config.toml
d_model = 192
normalize_top_k = false
routed_scale = 1.27
balance_loss = 0.00495
router_logit_norm = 2.0
n_head = 6
vocab_size = 32000
parallel_block = false
schedule = "wsd"
dataset = "wikipedia_en"
Below are experts of layer 5 (counted from 0) of a mixture-of-experts language model. Rows are named router (the router's row for the expert), gate (a neuron's input weights, with its number), up (a neuron's input weights, with its number), down (a neuron's output weights, with its number) and show model dimensions 64-127. Each number is 50 + 12 x the weight over its row's rms, rounded and kept within 0 to 99.
Before each expert's rows: "comes before" lists some tokens at least twice as common just after its tokens as in all text; "comes after" lists some tokens at least twice as common just before its tokens as in all text. This comes from a sample of Wikipedia text that the model never trained on. Tokens count by the router's weight.

# expert 6
comes before: "\n", "|", "-", "==", "The", "==="
comes after: "\n", ".", " |", "==", " =", ")"
router:55 48 45 28 74 25 63 48 62 37 51 53 37 78 58 57 42 55 26 36 56 73 66 59 49 40 43 56 67 65 57 48 62 33 44 28 51 56 40 54 35 65 41 55 40 51 56 60 69 57 62 45 76 40 37 81 73 53 47 55 56 49 47 35
gate10:49 77 37 48 46 43 45 60 31 41 54 59 55 52 39 49 60 64 39 49 34 63 66 60 51 48 67 73 51 48 63 71 48 61 37 55 49 61 48 40 53 46 30 49 57 37 33 53 36 24 44 60 72 54 34 28 48 33 29 48 42 71 55 45
up10:55 39 56 57 35 35 52 45 60 49 64 48 48 58 50 63 62 44 48 52 46 30 28 43 60 35 36 31 55 48 73 41 55 63 36 48 83 60 62 44 45 50 36 48 58 62 34 48 63 42 52 42 55 74 41 45 51 63 63 43 32 32 65 46
down10:42 29 32 52 50 61 47 39 57 55 43 48 53 51 59 31 44 69 47 57 49 52 62 36 49 52 57 31 39 47 32 57 68 43 55 56 52 71 50 53 62 44 52 24 60 53 67 50 47 61 45 44 35 39 62 31 44 35 43 35 51 65 54 62
gate11:31 58 35 63 54 71 60 63 64 50 33 53 30 44 52 57 57 55 52 44 49 57 51 65 38 42 44 57 42 48 60 40 33 37 35 29 51 48 50 61 37 38 56 56 41 20 53 48 47 38 74 79 59 60 35 74 44 48 37 34 52 58 37 57
up11:59 36 38 46 62 59 62 56 46 48 23 43 50 48 60 56 56 44 51 60 41 53 45 67 44 52 51 52 39 41 34 31 45 28 68 42 45 42 38 53 59 50 63 39 58 44 75 44 36 38 35 50 57 43 26 75 49 47 63 54 38 57 22 55
down11:53 43 37 51 42 50 65 58 60 55 43 61 47 47 51 40 52 35 27 46 45 60 80 47 37 59 40 39 41 61 43 60 20 71 33 65 54 21 36 43 51 23 71 48 46 68 27 51 53 35 39 70 58 47 52 46 65 39 33 45 65 48 55 35
gate12:48 56 52 32 57 75 54 61 51 77 67 63 44 56 39 60 35 37 70 34 44 45 58 45 40 62 55 33 48 35 36 36 26 64 47 64 65 59 60 64 39 31 44 58 44 65 58 39 42 56 36 31 70 40 55 48 46 61 37 45 61 60 51 54
up12:47 57 33 54 68 27 43 52 48 57 64 36 45 48 46 70 68 59 56 49 42 50 55 59 58 60 55 54 57 71 51 53 60 52 61 41 36 63 40 50 45 31 58 65 56 43 47 20 39 42 58 35 55 43 51 74 87 37 50 48 53 42 52 42
down12:43 49 52 36 63 41 39 65 59 35 38 47 65 47 50 62 47 45 46 46 36 57 32 34 42 55 41 40 45 57 24 63 22 61 70 47 46 48 61 42 53 43 47 29 54 62 67 58 54 34 70 52 50 63 77 49 60 62 57 39 34 25 54 59
gate13:44 65 54 67 62 63 43 50 41 27 72 47 47 39 52 60 55 64 67 50 53 47 53 52 36 59 50 68 36 55 54 47 47 59 61 39 46 68 45 37 48 62 28 45 50 79 62 57 67 71 56 58 50 59 36 42 39 79 51 45 42 38 50 42
up13:53 11 47 70 47 51 53 55 64 44 54 42 43 56 43 26 57 65 50 32 32 55 52 52 41 44 48 62 47 68 41 45 67 55 46 62 59 47 51 33 31 24 42 50 63 44 42 61 47 57 51 67 59 48 66 69 48 30 28 51 45 46 53 37
down13:63 54 59 32 54 37 28 42 53 51 39 37 58 68 57 41 56 69 42 50 45 56 30 53 67 52 57 55 39 54 41 43 29 31 16 47 36 52 56 52 52 36 45 50 55 61 47 37 56 52 68 66 51 51 77 42 60 56 43 52 35 42 55 63
gate14:55 59 53 35 49 68 34 61 51 42 44 68 31 41 27 36 59 37 42 36 58 66 51 70 61 68 61 68 67 49 62 36 39 70 68 47 48 46 59 52 38 44 37 36 66 60 75 36 40 54 38 51 41 30 30 80 25 42 43 56 06 38 69 70
up14:47 78 44 28 58 77 39 21 70 47 63 47 55 53 56 52 34 53 35 71 45 66 40 48 46 64 56 42 58 47 55 56 53 55 58 38 30 48 57 69 67 51 61 28 61 28 38 52 41 60 41 37 35 71 46 58 42 57 57 55 41 55 35 48
down14:55 36 55 68 50 50 59 84 36 66 70 51 43 28 51 35 64 35 60 37 24 44 39 54 38 59 48 65 57 36 65 57 59 64 58 54 59 57 71 52 55 60 42 67 49 49 77 60 53 62 40 34 62 41 57 56 49 40 55 65 62 52 78 38
gate15:40 52 36 35 36 34 51 42 47 70 55 55 29 73 39 45 39 55 36 65 53 42 34 67 43 49 47 76 64 71 48 48 60 48 33 42 41 48 43 69 34 49 37 68 46 54 58 78 36 52 42 48 42 28 44 31 34 45 76 43 41 61 47 34
up15:50 44 51 92 57 50 34 35 66 47 50 43 36 60 46 64 23 56 49 55 47 55 67 69 57 47 56 49 51 47 62 48 47 46 78 36 27 36 50 47 50 53 45 68 56 59 68 62 52 58 44 26 35 73 61 59 62 50 54 42 58 54 59 45
down15:45 37 48 51 62 26 51 76 44 36 65 47 59 59 65 71 44 40 38 45 51 39 67 68 54 47 53 67 64 42 37 71 62 57 47 56 76 52 47 44 38 47 56 44 53 56 40 35 38 47 50 57 42 45 57 60 38 35 59 56 59 36 61 56
gate16:46 41 51 49 47 75 43 64 51 45 27 42 38 35 33 54 67 54 50 43 56 51 48 36 54 50 63 61 53 54 42 19 64 47 50 49 36 33 62 48 59 53 54 75 60 64 61 32 29 43 44 39 37 39 71 49 39 61 36 43 55 21 34 47
up16:68 56 59 69 53 76 28 53 53 33 42 35 54 55 49 44 48 46 47 36 60 65 55 30 48 44 57 40 41 49 50 37 47 62 65 39 57 69 52 55 59 69 51 54 49 59 37 52 42 40 51 42 44 34 81 65 41 67 35 65 53 35 20 49
down16:57 32 55 41 54 61 64 36 53 60 54 51 40 54 54 56 43 35 40 55 52 41 44 63 51 23 55 28 47 38 42 53 57 47 43 49 29 52 57 37 50 50 66 50 47 56 57 35 42 45 48 38 66 53 35 70 51 50 48 57 46 55 31 66